Weights of a small mixture-of-experts language model, trained from scratch on English Wikipedia.
Experts: 32 SwiGLU neurons an expert, 6 picks a token, a softmax router.
Training: a variant of Adam for the experts, 7746 steps.
Below are experts of layer 5 (counted from 0) of a mixture-of-experts language model. Rows are named router (the router's row for the expert), gate (a neuron's input weights, with its number), up (a neuron's input weights, with its number) and show model dimensions 0-255. Each number is 200 + 30 x the weight over its row's rms, rounded and kept within 0 to 999.
Before each expert's rows: a language model's description of what the expert responds to. This comes from a sample of Wikipedia text that the model never trained on.

# expert 57
Description: Article subtitle connectors. Small connecting words and pipes in short descriptions after titles, such as "Historic house in Arkansas, United States", List of.
router,165,226,167,192,220,182,205,200,159,196,214,193,236,193,229,268,226,162,205,229,180,187,191,164,260,213,186,175,222,157,261,204,176,222,190,247,186,207,187,221,193,150,120,221,165,261,205,124,180,188,201,188,172,153,188,204,216,221,176,241,224,182,181,237,211,202,226,210,236,232,231,229,158,210,154,203,160,200,252,209,180,222,181,205,113,124,236,212,200,192,211,217,151,198,169,222,203,203,187,198,220,264,223,194,171,213,183,189,224,223,242,213,205,194,160,170,173,232,196,185,171,182,188,222,196,189,223,219,252,196,219,235,247,213,215,212,163,215,197,161,153,197,219,204,205,156,197,212,211,182,214,221,230,209,192,177,173,202,163,174,243,223,172,198,203,170,175,250,137,207,192,235,256,204,253,159,208,198,237,198,208,204,147,224,239,223,213,165,209,197,203,189,173,193,226,169,259,235,200,196,240,202,193,155,200,248,222,220,209,225,202,234,187,154,192,201,199,197,88,201,247,216,205,181,173,190,238,197,167,242,275,200,157,246,195,188,204,159,257,174,187,223,206,223,205,244,118,185,174,204,197,221,222,189,178,237
gate0,201,220,123,266,200,221,145,196,147,204,146,153,221,149,240,190,238,186,190,196,265,219,214,218,239,211,159,220,178,236,219,214,229,203,223,219,190,206,262,160,146,172,218,235,189,167,179,211,230,192,173,183,212,209,242,213,157,262,159,159,158,192,188,184,169,160,240,202,205,202,181,245,205,172,188,194,176,283,161,227,213,165,179,230,236,181,215,202,213,231,195,173,168,165,218,231,260,178,209,206,161,207,180,187,195,194,159,150,258,190,192,205,213,215,191,227,196,210,246,223,200,181,205,181,174,183,253,166,211,219,202,173,188,243,173,199,179,199,184,230,201,200,187,177,168,201,186,193,123,216,178,234,181,252,166,216,195,179,212,170,214,150,189,213,193,202,175,173,214,171,237,197,231,204,157,200,213,224,207,271,198,184,241,227,226,211,209,214,258,213,197,239,209,230,168,211,182,177,261,158,242,194,254,159,236,266,189,257,141,166,223,181,194,161,198,204,220,172,206,207,229,209,173,176,185,194,192,271,231,212,177,230,197,188,202,198,153,181,174,154,188,265,178,239,229,119,191,208,203,202,195,182,199,162,205,173
up0,242,230,169,205,202,200,194,187,203,165,187,221,141,156,199,205,260,241,181,194,238,222,178,179,259,265,231,180,229,222,161,200,210,194,185,215,130,203,209,219,210,142,210,192,154,182,155,181,236,144,221,217,197,167,228,190,191,195,161,187,177,190,215,160,235,180,270,211,216,191,221,202,216,140,201,177,197,207,168,241,178,214,183,198,157,165,227,168,181,254,226,192,229,240,200,183,222,227,184,213,245,199,202,170,168,194,245,157,203,218,176,211,242,185,217,170,195,199,235,183,207,160,184,158,170,226,214,230,207,206,219,194,265,244,209,181,239,207,212,207,208,228,158,160,208,154,182,227,152,173,206,200,193,188,184,218,174,240,130,253,185,205,180,188,241,196,183,185,220,167,185,231,216,162,171,202,174,237,144,183,140,199,210,200,211,206,169,134,204,158,121,212,160,126,224,244,196,202,221,142,212,205,230,209,185,197,181,192,227,210,192,167,205,192,210,203,179,217,203,179,243,172,202,167,194,229,296,189,157,240,171,183,196,225,193,169,176,202,223,217,223,217,195,218,130,248,199,196,104,219,199,242,170,174,229,227

# expert 9
Description: Foreign name fragments. Middle and end word pieces of non-English personal and place names, often in tables, such as Kraguj-ev-ac, Murzab-ek-ov, Kranjč-ar.
router,195,239,189,185,164,196,178,225,183,206,200,178,175,208,174,244,185,168,170,180,210,195,228,201,193,228,252,240,163,221,243,212,219,166,173,212,200,198,173,173,219,219,159,176,197,249,176,164,237,216,246,219,146,224,195,201,252,225,218,211,217,217,215,234,243,193,200,194,276,257,203,178,177,242,198,194,211,208,201,226,220,220,180,209,153,187,204,216,233,144,217,216,149,202,236,210,268,214,193,207,217,221,132,243,177,173,171,209,219,205,214,209,192,194,221,211,195,184,200,211,211,189,176,222,212,170,144,178,196,214,182,230,239,191,213,255,221,189,227,193,229,191,196,243,189,194,201,235,207,133,193,198,209,177,194,180,172,196,198,224,283,208,179,228,224,199,189,224,126,214,243,212,198,201,216,207,262,152,225,196,194,217,144,203,209,165,208,159,220,194,199,204,185,196,224,244,266,188,155,206,186,180,199,167,187,177,221,214,239,273,203,220,217,196,220,250,193,165,91,216,219,201,338,233,152,169,186,215,217,209,224,221,229,257,181,211,283,165,196,210,201,223,225,198,197,239,195,192,156,216,186,147,183,232,203,246
gate1,196,199,162,211,160,229,232,215,210,128,219,207,201,199,247,175,216,227,208,158,212,252,250,158,189,220,223,141,217,210,204,158,238,169,224,170,243,235,259,176,199,210,193,188,230,205,189,220,229,163,247,203,197,182,199,285,270,231,170,173,205,188,166,236,214,194,147,213,184,218,197,194,213,204,145,242,194,199,205,163,205,188,174,203,216,164,239,234,227,190,195,227,202,188,201,184,217,168,173,193,170,189,172,202,179,199,206,133,203,195,227,224,208,218,220,197,207,204,188,178,203,212,141,207,187,182,208,228,213,174,210,237,229,210,237,188,237,210,154,175,188,174,209,188,196,193,158,223,205,208,188,155,254,221,226,185,207,260,229,223,203,194,217,255,259,219,234,229,218,261,231,124,120,201,216,125,241,188,211,105,259,198,188,176,183,232,251,193,221,211,126,199,213,161,173,207,236,232,240,221,236,159,211,152,233,176,180,173,215,195,214,216,184,154,197,225,156,153,213,154,233,213,211,182,179,241,174,195,220,244,217,214,164,185,244,229,205,179,197,209,200,196,199,184,147,220,204,156,215,208,236,158,226,221,151,217
up1,198,195,192,211,144,169,168,215,276,162,241,230,225,206,195,207,183,169,157,179,174,199,228,188,183,222,183,145,237,217,191,186,165,172,239,212,248,247,211,185,247,188,170,241,247,203,165,186,196,199,220,197,163,186,248,268,208,214,229,207,177,303,213,191,168,221,249,182,189,209,200,164,179,197,201,205,230,166,167,201,205,183,179,210,204,232,232,223,210,173,248,221,150,186,202,245,232,200,218,229,130,212,188,212,189,187,214,150,185,222,214,183,174,196,205,213,174,216,241,261,179,209,182,228,194,233,250,199,189,178,198,231,215,181,244,212,197,154,213,198,239,197,178,235,239,188,175,196,187,224,239,200,187,163,228,144,221,211,218,195,196,200,149,214,218,273,206,198,196,199,305,135,193,161,206,217,197,168,173,146,149,202,201,140,150,199,196,228,178,226,207,183,189,236,153,212,249,252,204,220,169,206,188,197,205,209,234,229,188,244,190,194,191,223,215,216,180,124,205,162,135,221,184,193,229,178,178,213,167,172,168,215,197,145,177,204,254,213,201,231,215,168,230,169,178,192,238,203,241,155,233,232,207,203,187,132

# expert 6
Description: Biographical topic nouns. Abstract nouns after his/its/the in biographies and infoboxes, such as name (changed its name), career, life, relationship, Genus, Born.
router,222,175,229,147,178,239,194,179,181,182,198,200,277,152,197,258,216,205,200,154,197,245,192,165,214,267,235,210,193,128,254,242,179,190,219,185,247,213,186,212,196,169,209,206,137,212,172,178,244,204,216,203,183,212,227,175,203,213,185,252,188,201,215,239,232,209,199,221,268,256,203,216,163,204,176,185,175,173,239,204,139,258,151,216,226,203,207,217,149,199,224,197,182,209,167,168,194,206,178,178,198,213,198,206,183,186,260,192,197,224,222,195,193,287,248,213,176,173,228,209,230,171,207,190,179,241,196,227,170,150,173,245,220,218,210,197,189,250,250,192,218,161,188,241,194,191,224,243,185,145,216,166,206,210,224,220,207,201,219,191,176,178,186,215,228,200,172,190,191,195,222,236,204,173,172,218,214,182,208,232,196,167,185,220,227,169,204,191,193,248,191,234,200,205,174,177,237,217,176,195,192,191,237,176,176,191,218,260,161,211,169,248,218,190,225,198,201,177,158,180,182,204,341,218,149,210,224,168,205,206,202,263,219,203,199,246,300,191,215,162,220,243,204,198,237,237,161,205,175,181,168,195,237,167,207,247
gate4,235,189,189,241,214,187,233,221,213,202,201,212,232,162,201,191,175,208,181,188,179,231,214,180,179,172,225,164,153,196,160,234,207,223,207,156,241,183,199,205,204,241,267,226,200,210,212,215,172,221,178,169,204,240,183,207,171,230,221,156,187,243,217,187,155,265,219,216,215,200,211,234,249,192,194,190,186,213,197,186,252,217,201,203,185,267,209,181,265,182,186,237,179,229,236,236,165,217,210,206,206,252,225,149,186,203,230,172,203,136,222,215,223,208,161,226,221,182,206,187,238,165,238,189,206,194,237,248,172,218,187,167,212,186,265,176,208,244,157,172,213,207,140,219,237,236,190,159,190,231,288,216,211,178,207,189,190,189,158,229,147,215,222,212,189,197,223,161,203,234,214,209,259,171,187,213,170,177,236,164,228,199,207,169,185,207,211,183,171,159,211,217,213,290,142,243,245,176,214,174,208,164,226,197,155,218,208,182,144,122,234,186,186,187,176,250,204,195,195,148,199,125,210,191,207,252,199,235,190,197,217,202,145,188,152,182,235,177,254,193,196,171,176,177,163,201,176,158,168,196,117,220,219,242,193,154
up4,215,211,226,227,233,204,186,166,225,203,180,230,222,232,221,195,225,201,191,217,216,203,210,231,201,176,203,199,164,261,269,227,210,165,198,183,207,247,171,216,221,208,208,155,155,212,204,182,230,211,193,172,222,206,184,183,196,209,222,177,169,189,207,214,199,193,168,149,241,210,201,253,217,162,174,245,142,204,145,238,187,185,163,190,183,219,222,208,277,209,176,214,178,226,213,180,227,211,270,189,171,235,207,239,208,204,186,198,236,175,157,211,181,204,249,200,199,178,154,230,255,185,221,189,213,211,202,269,245,249,179,185,203,166,203,185,206,198,195,240,198,203,175,235,190,230,200,192,194,179,245,232,261,207,194,202,226,242,168,181,197,247,221,196,171,174,194,158,186,264,191,172,186,170,186,165,184,154,262,136,156,244,166,234,240,225,233,213,214,238,207,225,196,197,167,181,284,187,229,191,195,201,189,212,123,213,188,147,188,235,222,155,292,210,189,214,191,228,215,168,227,183,285,237,130,221,155,237,221,178,183,193,197,207,170,187,252,168,227,142,230,228,187,191,188,205,178,185,221,184,121,211,170,222,189,194

# expert 32
Description: Verbs and their prepositions. Prepositions and verbs that take an object, e.g. with, against, about, include, support, defeating, said, often following "to", "who" or "also".
router,208,190,151,163,207,194,208,190,168,181,187,166,203,200,209,282,210,144,145,163,212,251,203,167,219,232,200,166,204,213,209,232,168,198,169,160,208,206,187,238,185,167,205,194,162,266,153,195,214,180,239,223,151,210,181,192,200,212,193,216,173,263,227,259,238,235,220,252,277,240,225,229,178,181,199,219,208,203,206,171,189,259,154,224,175,177,212,210,259,206,203,200,170,209,183,183,244,194,218,202,224,208,129,205,221,235,214,191,258,203,237,187,187,295,213,204,221,150,190,226,170,201,236,221,161,233,185,202,203,212,198,248,281,206,211,246,133,224,248,212,263,179,217,178,237,225,217,234,191,157,171,175,218,191,172,219,180,198,217,154,181,215,147,217,252,179,192,223,166,215,227,217,192,172,164,166,170,223,221,194,183,196,192,174,232,225,218,188,213,219,176,216,251,185,182,197,222,227,157,182,192,237,251,169,179,226,230,253,153,216,211,229,195,204,211,168,227,197,111,171,207,196,186,154,177,231,207,218,229,215,205,221,237,224,183,155,176,213,248,190,183,221,220,210,247,228,205,233,161,204,197,164,216,194,221,235
gate1,200,200,184,189,243,160,214,177,179,181,186,141,157,148,186,220,184,153,162,209,213,217,186,221,238,192,168,206,235,230,181,232,171,191,174,155,208,231,184,190,198,110,201,207,223,219,161,204,205,210,248,188,177,226,235,258,157,203,218,203,185,270,200,156,163,228,210,286,170,182,170,137,203,211,166,148,171,203,197,230,167,203,178,226,185,236,226,208,243,193,178,186,210,239,202,174,236,260,181,160,202,213,183,235,175,196,222,216,244,198,166,172,157,229,213,253,148,173,292,212,220,184,208,199,183,278,193,222,213,186,217,228,191,211,165,213,229,174,264,210,240,159,173,183,163,212,213,225,214,190,220,199,220,177,206,205,246,169,223,168,171,215,154,175,201,203,221,166,248,196,262,194,233,192,196,186,217,216,236,190,157,178,196,149,162,117,202,179,216,229,175,210,216,265,174,204,218,250,228,171,184,192,220,187,181,250,190,220,207,181,180,184,216,207,194,205,171,201,200,159,215,179,197,155,170,207,179,232,209,197,207,190,234,214,185,151,179,210,252,221,206,199,235,173,174,169,237,215,138,198,240,189,279,237,214,206
up1,156,198,206,185,168,157,169,171,198,195,142,176,172,218,219,202,215,163,134,214,217,212,221,201,194,155,158,158,184,175,219,239,211,205,214,216,274,235,128,239,187,205,242,208,208,182,203,161,202,203,203,215,212,230,229,183,195,191,208,213,165,229,203,228,194,210,180,195,207,167,165,210,192,232,189,223,184,224,214,125,160,194,164,207,154,208,188,182,231,243,177,206,239,199,249,179,259,230,219,176,197,186,160,141,166,230,225,237,219,186,191,159,169,219,224,198,183,226,248,188,206,184,217,169,158,233,202,212,184,202,217,158,191,269,205,156,153,185,146,191,211,170,141,151,196,202,281,224,203,174,210,215,206,177,202,231,208,220,201,177,194,230,149,188,216,221,267,154,194,152,259,249,222,209,180,254,184,158,204,223,177,153,153,174,172,169,207,244,164,195,193,230,236,280,158,189,210,208,227,188,202,177,225,193,164,188,182,172,179,155,160,175,228,199,214,217,252,204,195,198,196,188,194,178,182,166,230,202,236,144,251,200,238,197,143,225,181,239,235,167,248,213,184,157,212,222,223,144,214,194,250,220,231,234,187,230

# expert 28
Description: Data punctuation and numbers. Separators and digits in technical data, infoboxes and taxonomy, such as semicolons in ID lists, brackets before converted units, coordinates.
router,213,241,202,205,168,194,182,167,175,207,165,174,220,179,196,249,209,208,242,183,214,216,192,177,193,216,192,162,194,174,200,195,220,229,162,223,208,195,187,241,199,148,175,167,162,280,180,129,176,179,217,211,178,222,215,211,272,230,175,213,198,214,176,220,228,168,203,247,195,277,236,203,154,231,157,160,134,195,222,209,206,260,171,278,154,185,214,190,179,169,237,201,184,219,174,191,183,195,144,190,229,237,201,218,187,195,209,186,219,202,213,220,213,199,227,207,175,219,179,209,181,211,220,180,196,241,142,223,199,134,221,215,197,185,216,173,130,196,237,199,184,147,215,257,232,194,198,193,212,130,224,264,194,256,164,195,205,212,170,159,236,226,162,193,252,208,178,264,166,201,176,224,230,209,246,176,248,180,198,207,202,174,209,190,185,217,161,202,220,205,214,233,198,185,247,134,238,242,178,186,240,192,198,172,206,214,202,190,188,193,167,248,196,174,218,168,163,218,95,226,219,216,260,227,184,188,224,198,175,193,195,169,185,217,227,255,218,234,238,154,177,241,217,237,203,237,174,174,163,209,224,173,200,184,181,256
gate3,143,207,208,239,172,162,169,195,220,280,153,207,244,222,234,193,196,241,246,216,191,190,192,242,174,180,295,178,183,228,253,196,228,183,226,179,156,185,163,254,213,172,198,242,200,205,186,174,233,213,153,159,214,209,204,241,210,190,223,236,170,194,233,205,199,171,190,260,188,216,255,190,174,248,177,207,233,251,190,200,249,197,163,234,152,197,163,163,210,207,268,141,194,214,134,182,150,235,164,212,169,224,210,219,218,175,252,218,171,214,194,185,191,197,246,240,196,228,240,203,174,183,249,190,222,239,173,151,185,148,185,214,196,235,186,207,203,168,170,246,286,203,198,244,220,208,196,154,198,237,212,206,228,186,228,230,168,195,186,209,222,218,184,202,223,146,209,188,209,209,163,200,190,195,211,170,211,214,232,233,241,197,219,154,179,169,240,214,278,203,193,183,175,256,206,157,193,214,215,158,190,238,194,173,207,196,182,170,204,192,185,201,215,208,211,211,204,199,209,186,149,229,179,223,184,214,140,192,147,190,214,172,199,141,235,170,183,212,192,204,177,211,151,193,202,205,248,167,175,174,224,149,266,178,148,222
up3,116,236,203,240,160,200,220,218,248,247,194,213,242,229,234,223,172,200,236,190,162,173,214,186,188,131,180,186,244,196,237,185,202,181,192,244,193,158,237,187,250,196,247,179,259,213,257,184,228,219,215,222,191,170,199,167,211,176,258,165,211,201,231,221,207,209,211,225,200,204,181,200,195,167,193,198,223,205,171,210,207,189,197,211,169,186,192,249,226,197,203,253,196,203,127,193,227,175,190,237,208,215,257,194,197,207,191,174,179,242,158,215,250,208,134,235,153,174,218,185,205,214,198,208,274,205,141,180,197,196,196,187,195,222,193,205,236,165,194,174,262,92,248,232,211,209,144,198,213,233,243,231,217,213,231,225,182,226,196,167,142,190,182,187,215,191,212,203,159,200,201,226,168,198,210,172,199,140,224,159,177,242,212,206,205,216,146,220,241,171,208,148,223,228,198,225,191,180,177,227,134,260,199,217,216,202,205,193,224,192,192,201,184,184,122,248,213,216,232,203,170,248,203,192,188,246,174,195,165,200,215,225,209,178,204,159,234,150,255,177,152,152,199,164,227,203,194,236,221,187,207,200,264,160,205,167

# expert 38
Description: Line-starting list and table entries. First word of a table row or bullet-list item, e.g. GameSpot, GameZone, World Health, Four IBM, plus years like 201- in tables.
router,195,187,152,145,173,202,181,158,181,157,182,213,196,187,202,253,248,134,200,181,205,236,218,129,183,207,203,216,177,179,249,193,155,183,210,241,222,159,205,217,172,196,145,158,177,214,221,133,203,209,208,218,209,193,200,201,227,225,193,235,178,207,186,230,252,198,214,213,243,264,190,209,113,224,174,197,131,182,229,191,149,212,122,211,182,159,242,236,200,206,238,243,186,205,182,193,225,171,197,170,206,223,180,236,186,231,188,232,191,170,234,191,170,187,240,202,170,188,209,255,236,175,187,200,146,179,148,231,182,178,183,213,234,207,186,183,148,200,216,234,203,188,277,228,216,191,218,244,188,110,216,235,241,244,151,207,198,160,183,170,246,243,193,192,198,182,187,237,176,191,218,187,213,182,227,204,207,200,183,184,197,205,150,213,214,205,171,168,214,192,138,217,209,207,235,201,256,202,166,195,242,171,225,180,185,169,220,268,217,229,184,239,227,186,207,178,222,195,139,174,170,223,247,181,164,196,223,209,216,192,236,251,187,225,187,237,238,166,207,186,180,264,208,218,219,232,137,205,177,178,180,209,245,221,164,211
gate0,187,122,175,203,177,191,213,177,181,148,204,153,186,212,203,214,184,200,203,156,187,281,176,179,182,208,184,189,233,185,181,198,126,211,176,216,199,217,203,158,212,224,204,178,186,194,217,229,147,223,229,176,180,221,114,216,212,181,242,195,157,199,226,185,192,230,203,218,213,181,224,194,165,224,161,226,204,149,240,145,189,182,177,213,199,155,221,169,201,175,296,203,192,215,210,226,237,184,201,245,125,197,189,191,199,166,196,189,230,189,222,195,213,187,188,233,148,251,183,260,183,212,188,175,195,202,170,176,198,171,203,182,214,218,202,190,111,239,208,253,192,164,225,201,228,199,169,222,238,209,217,188,158,165,175,178,181,225,207,154,242,214,238,192,184,216,230,184,203,180,211,208,219,176,233,189,138,221,232,228,181,210,184,241,227,195,158,219,221,226,180,218,164,229,197,147,144,130,214,206,235,221,186,159,177,171,164,165,199,196,178,212,272,233,201,150,193,191,193,191,236,134,158,213,142,151,193,193,155,192,260,169,182,188,118,171,211,164,221,213,186,165,235,249,219,188,183,195,223,157,177,181,176,192,221,191
up0,160,164,242,155,204,166,225,184,195,151,166,209,181,202,181,175,212,255,252,97,206,248,183,155,151,192,173,203,196,123,216,195,180,235,193,212,226,242,205,179,167,218,227,160,173,175,224,225,219,230,211,199,188,219,106,230,207,201,173,199,205,146,210,168,212,178,172,187,196,129,185,231,219,233,189,149,263,199,233,200,151,204,164,177,210,197,221,186,258,212,199,212,193,223,203,255,208,192,158,209,190,190,205,204,214,152,188,200,160,220,240,204,197,202,191,174,176,220,197,202,165,187,124,232,184,192,174,219,234,199,184,225,220,211,243,208,186,210,245,242,210,136,243,208,198,188,187,180,206,198,178,163,181,160,182,193,192,189,223,145,201,195,223,213,146,213,195,183,224,213,188,187,240,175,219,226,196,182,233,231,214,180,223,197,253,217,203,249,249,216,212,197,192,291,234,146,168,194,209,190,246,187,189,165,208,156,203,134,246,167,222,212,211,210,160,169,203,241,200,198,225,127,199,188,169,201,180,201,184,252,182,199,212,184,163,207,194,181,206,231,188,159,210,211,159,126,150,206,243,163,155,154,218,179,206,186

# expert 15
Description: Spaces before dates. Space tokens and year or month tokens that open dates, especially after sentence-initial "On", such as On 10 May 2019.
router,201,179,203,174,185,205,220,193,147,181,223,223,198,153,207,250,265,169,170,200,184,243,220,153,240,246,228,213,148,200,264,220,155,200,180,192,191,170,229,230,161,188,190,196,188,241,218,168,201,159,184,171,171,183,230,204,202,253,199,178,213,189,237,236,267,229,241,223,213,255,197,258,161,213,196,181,193,160,234,221,153,197,171,216,202,177,226,232,191,167,208,192,144,151,193,177,200,192,194,215,225,208,158,203,173,211,223,258,242,204,231,216,178,189,201,183,178,166,187,273,211,190,205,198,170,167,174,206,157,144,176,223,214,182,228,218,203,248,216,213,184,237,243,197,189,202,213,312,189,162,185,219,220,207,177,213,143,174,188,212,246,212,181,163,255,172,197,212,220,212,196,183,199,168,147,231,238,213,176,183,172,244,205,222,227,214,183,152,234,192,198,250,185,179,207,212,261,205,164,203,195,211,211,188,172,174,223,199,210,198,185,201,260,209,238,206,197,230,167,195,209,201,275,220,103,241,206,193,197,161,243,226,188,242,195,180,215,146,211,217,154,230,200,249,224,210,153,228,202,232,186,188,192,175,241,273
gate0,150,208,221,161,244,194,183,202,177,185,185,231,212,210,183,148,212,162,223,214,158,189,147,257,200,184,165,193,202,200,180,168,201,179,165,238,173,142,178,236,209,191,165,235,214,195,230,201,145,184,200,243,260,200,228,202,165,191,206,149,176,204,196,207,207,193,236,148,214,178,143,171,219,220,255,253,172,199,163,200,157,221,210,208,214,179,219,229,144,194,219,256,249,141,198,188,168,183,213,209,196,210,208,183,210,174,164,185,187,163,118,234,129,213,220,244,170,149,190,196,243,181,200,191,233,189,150,241,175,217,234,196,212,206,187,134,224,160,172,175,202,166,286,179,233,172,200,242,209,165,246,242,247,212,201,186,255,144,186,194,184,252,201,208,195,228,229,187,214,196,201,163,227,187,193,264,157,190,165,159,194,216,180,225,180,149,148,238,185,197,153,187,278,160,236,173,137,194,199,160,209,228,241,193,255,175,202,187,208,191,230,214,195,173,204,219,191,221,188,238,225,184,181,216,153,233,209,194,221,182,244,202,202,219,210,259,178,222,184,230,166,189,199,176,219,208,227,185,222,186,190,221,226,238,210,201
up0,205,191,218,197,161,198,222,226,169,202,177,202,248,226,206,155,229,225,160,167,229,223,112,172,235,180,260,180,178,250,208,176,190,199,235,134,176,179,194,173,271,188,171,207,218,215,230,241,215,168,236,281,202,214,183,194,173,192,138,189,236,203,218,200,177,153,258,236,213,190,198,182,194,182,214,226,219,216,180,185,186,186,205,150,177,223,208,171,232,228,160,188,195,150,231,235,184,230,192,197,134,153,178,211,181,199,150,186,132,176,211,234,171,188,220,204,210,196,159,176,245,251,209,224,218,220,192,250,240,213,186,194,149,145,188,216,182,140,212,220,176,256,234,194,197,186,219,228,255,229,251,191,248,195,236,165,202,194,180,242,225,232,189,214,201,233,225,171,218,286,236,188,238,158,180,183,175,199,169,233,192,239,167,207,145,231,208,171,223,175,177,208,187,205,212,205,217,197,249,172,173,236,177,207,216,155,237,206,282,227,201,186,212,212,195,251,192,204,188,226,242,192,183,195,188,222,227,146,192,175,174,225,179,197,202,211,221,160,224,205,177,221,223,221,186,241,269,195,193,206,177,158,163,153,221,205

# expert 61
Description: Dates in tables. The space or year piece after a month, name or pipe in tables and lists of officeholders or films, e.g. "December 1979", "(1990)".
router,199,207,201,163,142,185,152,204,178,185,174,234,186,172,175,297,193,142,144,172,171,245,204,186,193,164,210,166,173,167,226,213,176,174,173,227,279,167,174,238,195,207,158,188,188,241,245,117,174,197,202,185,150,194,205,184,247,231,220,225,247,212,194,230,250,217,177,207,221,290,198,231,155,197,179,226,170,207,229,175,174,218,126,218,173,179,219,214,212,189,191,224,168,187,172,160,224,191,198,181,193,213,151,194,185,231,182,203,221,207,202,209,165,192,224,169,209,209,214,242,198,164,190,238,170,223,142,192,192,187,161,200,251,187,219,208,173,155,236,187,205,196,257,267,206,197,224,204,206,131,195,213,244,215,178,182,196,162,197,219,248,216,181,171,232,167,185,214,162,192,220,197,167,178,237,212,235,181,251,183,183,207,176,185,236,181,167,166,203,217,176,210,214,241,234,211,231,216,196,208,182,177,244,189,196,229,249,240,211,215,201,240,199,193,227,198,227,184,142,174,225,187,287,214,170,215,221,166,209,163,253,255,203,221,198,202,238,153,231,172,161,222,184,249,221,269,192,217,193,172,211,210,229,190,187,247
gate0,216,184,172,193,184,205,253,188,205,165,130,206,189,201,161,192,172,220,238,216,185,223,160,189,223,220,226,257,220,148,232,182,242,153,152,195,190,197,174,141,185,178,206,197,199,207,145,195,207,211,249,220,120,192,176,167,193,210,235,226,237,237,257,213,185,212,196,247,190,199,192,137,186,190,219,174,260,141,206,163,254,202,111,218,198,190,181,225,230,174,199,201,189,215,262,188,183,222,229,157,215,208,209,174,217,167,154,193,226,177,200,201,201,183,205,175,170,175,223,244,192,238,196,209,155,235,229,198,172,216,222,220,220,237,209,213,226,174,177,212,224,190,228,187,167,151,220,169,198,190,212,195,178,209,182,188,152,196,171,215,242,183,181,223,230,237,169,227,190,274,175,149,222,170,196,198,179,214,194,272,222,121,216,181,247,172,200,203,208,225,187,130,174,171,221,179,195,205,223,240,174,238,193,187,217,172,191,216,193,238,234,223,146,201,255,241,211,173,204,222,159,265,199,220,171,190,242,153,167,227,238,242,151,201,198,190,199,161,218,159,228,171,179,238,208,247,171,233,168,173,143,178,252,203,200,216
up0,234,178,160,223,216,222,154,169,187,213,173,192,173,176,212,212,213,257,226,186,173,203,166,186,174,233,205,269,260,164,192,198,234,200,223,180,201,214,110,252,162,233,238,219,223,221,183,206,235,191,259,231,161,189,210,199,239,182,265,217,194,136,247,174,188,222,201,219,181,211,133,201,213,187,230,175,240,199,187,163,179,214,171,207,218,214,206,217,257,204,207,199,222,192,161,201,184,245,224,205,166,160,183,168,248,196,206,147,171,174,174,163,166,221,266,144,175,208,219,250,207,180,196,224,186,253,171,215,164,218,211,168,200,159,200,180,214,172,168,223,164,185,195,205,178,203,166,172,150,163,189,184,212,161,207,232,224,213,219,204,165,218,157,269,265,223,257,175,170,233,143,185,248,176,181,195,197,126,169,224,205,167,207,183,127,183,184,209,175,240,189,169,158,194,180,223,196,181,214,256,202,186,237,183,238,235,229,242,203,209,159,253,219,207,202,187,208,189,208,226,189,155,199,169,199,189,193,228,164,192,234,193,151,185,117,205,190,211,158,184,218,191,225,226,192,182,168,205,205,158,207,220,219,177,155,163

# expert 46
Description: Spaces before numbers. Space tokens before digits, in dates, measurements and table figures, such as 5 ft 7 in, Dec 14, 2016, age of 18.
router,210,211,217,199,209,220,200,175,207,213,229,191,175,139,214,226,230,178,175,211,204,206,161,191,237,224,222,215,195,189,204,217,181,183,176,206,227,182,208,202,218,171,133,196,186,299,153,170,222,185,228,153,147,195,166,202,217,200,151,204,238,201,204,234,266,209,202,198,202,272,209,202,131,219,193,214,186,198,203,199,226,227,194,239,167,194,214,253,160,177,214,223,131,174,189,196,218,214,173,170,239,218,140,195,268,224,204,173,208,180,206,228,226,202,198,165,171,189,212,211,206,196,185,221,142,210,155,186,221,175,138,207,243,206,211,221,145,197,201,212,180,184,202,208,200,181,230,268,194,154,194,265,229,181,219,225,197,200,203,162,233,228,159,187,242,177,242,228,202,254,231,222,223,169,264,167,251,161,181,221,166,202,213,194,197,234,196,166,214,192,181,216,201,198,195,174,269,219,194,163,190,186,212,163,166,178,185,197,232,175,162,222,242,195,246,187,213,194,141,186,181,213,354,212,130,207,204,175,177,202,192,208,207,273,214,216,202,163,215,197,199,228,226,230,221,233,160,184,202,221,228,185,177,176,221,223
gate2,153,208,174,232,178,186,237,205,229,236,192,219,211,182,216,169,192,191,216,257,210,133,194,159,234,157,204,220,214,219,202,182,225,185,197,204,172,222,177,193,222,180,199,195,219,187,218,232,194,219,153,209,132,141,207,192,239,198,220,178,225,191,205,172,184,256,219,290,221,206,218,195,188,190,210,204,179,130,181,203,224,177,203,241,231,214,226,237,156,181,213,213,198,230,157,283,211,231,192,164,187,198,230,158,183,206,212,207,197,200,187,186,175,243,164,214,226,227,190,193,217,147,195,237,252,143,217,189,257,172,165,197,188,228,145,188,198,236,175,149,207,256,214,215,158,182,201,248,186,198,212,159,158,181,177,254,187,197,212,157,195,239,230,168,167,207,145,197,196,248,148,221,186,207,212,180,177,215,178,223,195,164,180,259,196,192,192,160,162,175,254,137,189,185,268,193,218,186,205,177,203,187,161,200,139,160,240,191,210,209,251,202,192,140,194,234,247,155,177,181,183,213,167,222,187,159,219,118,154,182,242,200,193,217,139,157,207,168,243,232,221,132,187,205,183,163,159,210,198,205,197,230,181,197,206,196
up2,196,215,216,157,153,162,189,190,202,200,160,208,215,230,210,162,206,194,218,168,130,170,163,224,143,178,225,195,188,207,185,213,214,194,197,151,215,228,219,152,229,220,185,218,195,199,193,207,241,254,226,173,222,279,138,246,176,219,211,236,194,213,197,241,195,150,182,127,185,199,239,212,212,228,219,220,213,236,236,188,196,200,164,196,186,188,238,185,219,235,176,151,214,190,274,230,185,184,199,198,187,253,240,192,170,224,143,177,174,159,216,167,195,214,191,258,208,227,201,132,189,214,213,195,166,201,225,207,205,230,207,194,189,234,235,204,231,147,209,243,188,169,174,201,253,287,218,185,234,227,190,170,184,206,180,179,157,175,141,241,272,186,132,242,231,210,217,218,161,144,157,213,210,189,194,190,188,188,207,195,265,177,206,205,223,184,219,221,267,210,201,250,252,217,191,203,113,168,189,217,186,210,210,197,244,240,185,267,173,197,159,180,211,196,254,225,229,181,212,206,205,166,200,183,216,221,199,227,212,200,212,238,187,158,214,198,206,166,232,213,240,250,192,214,172,194,158,158,183,182,221,189,199,264,198,203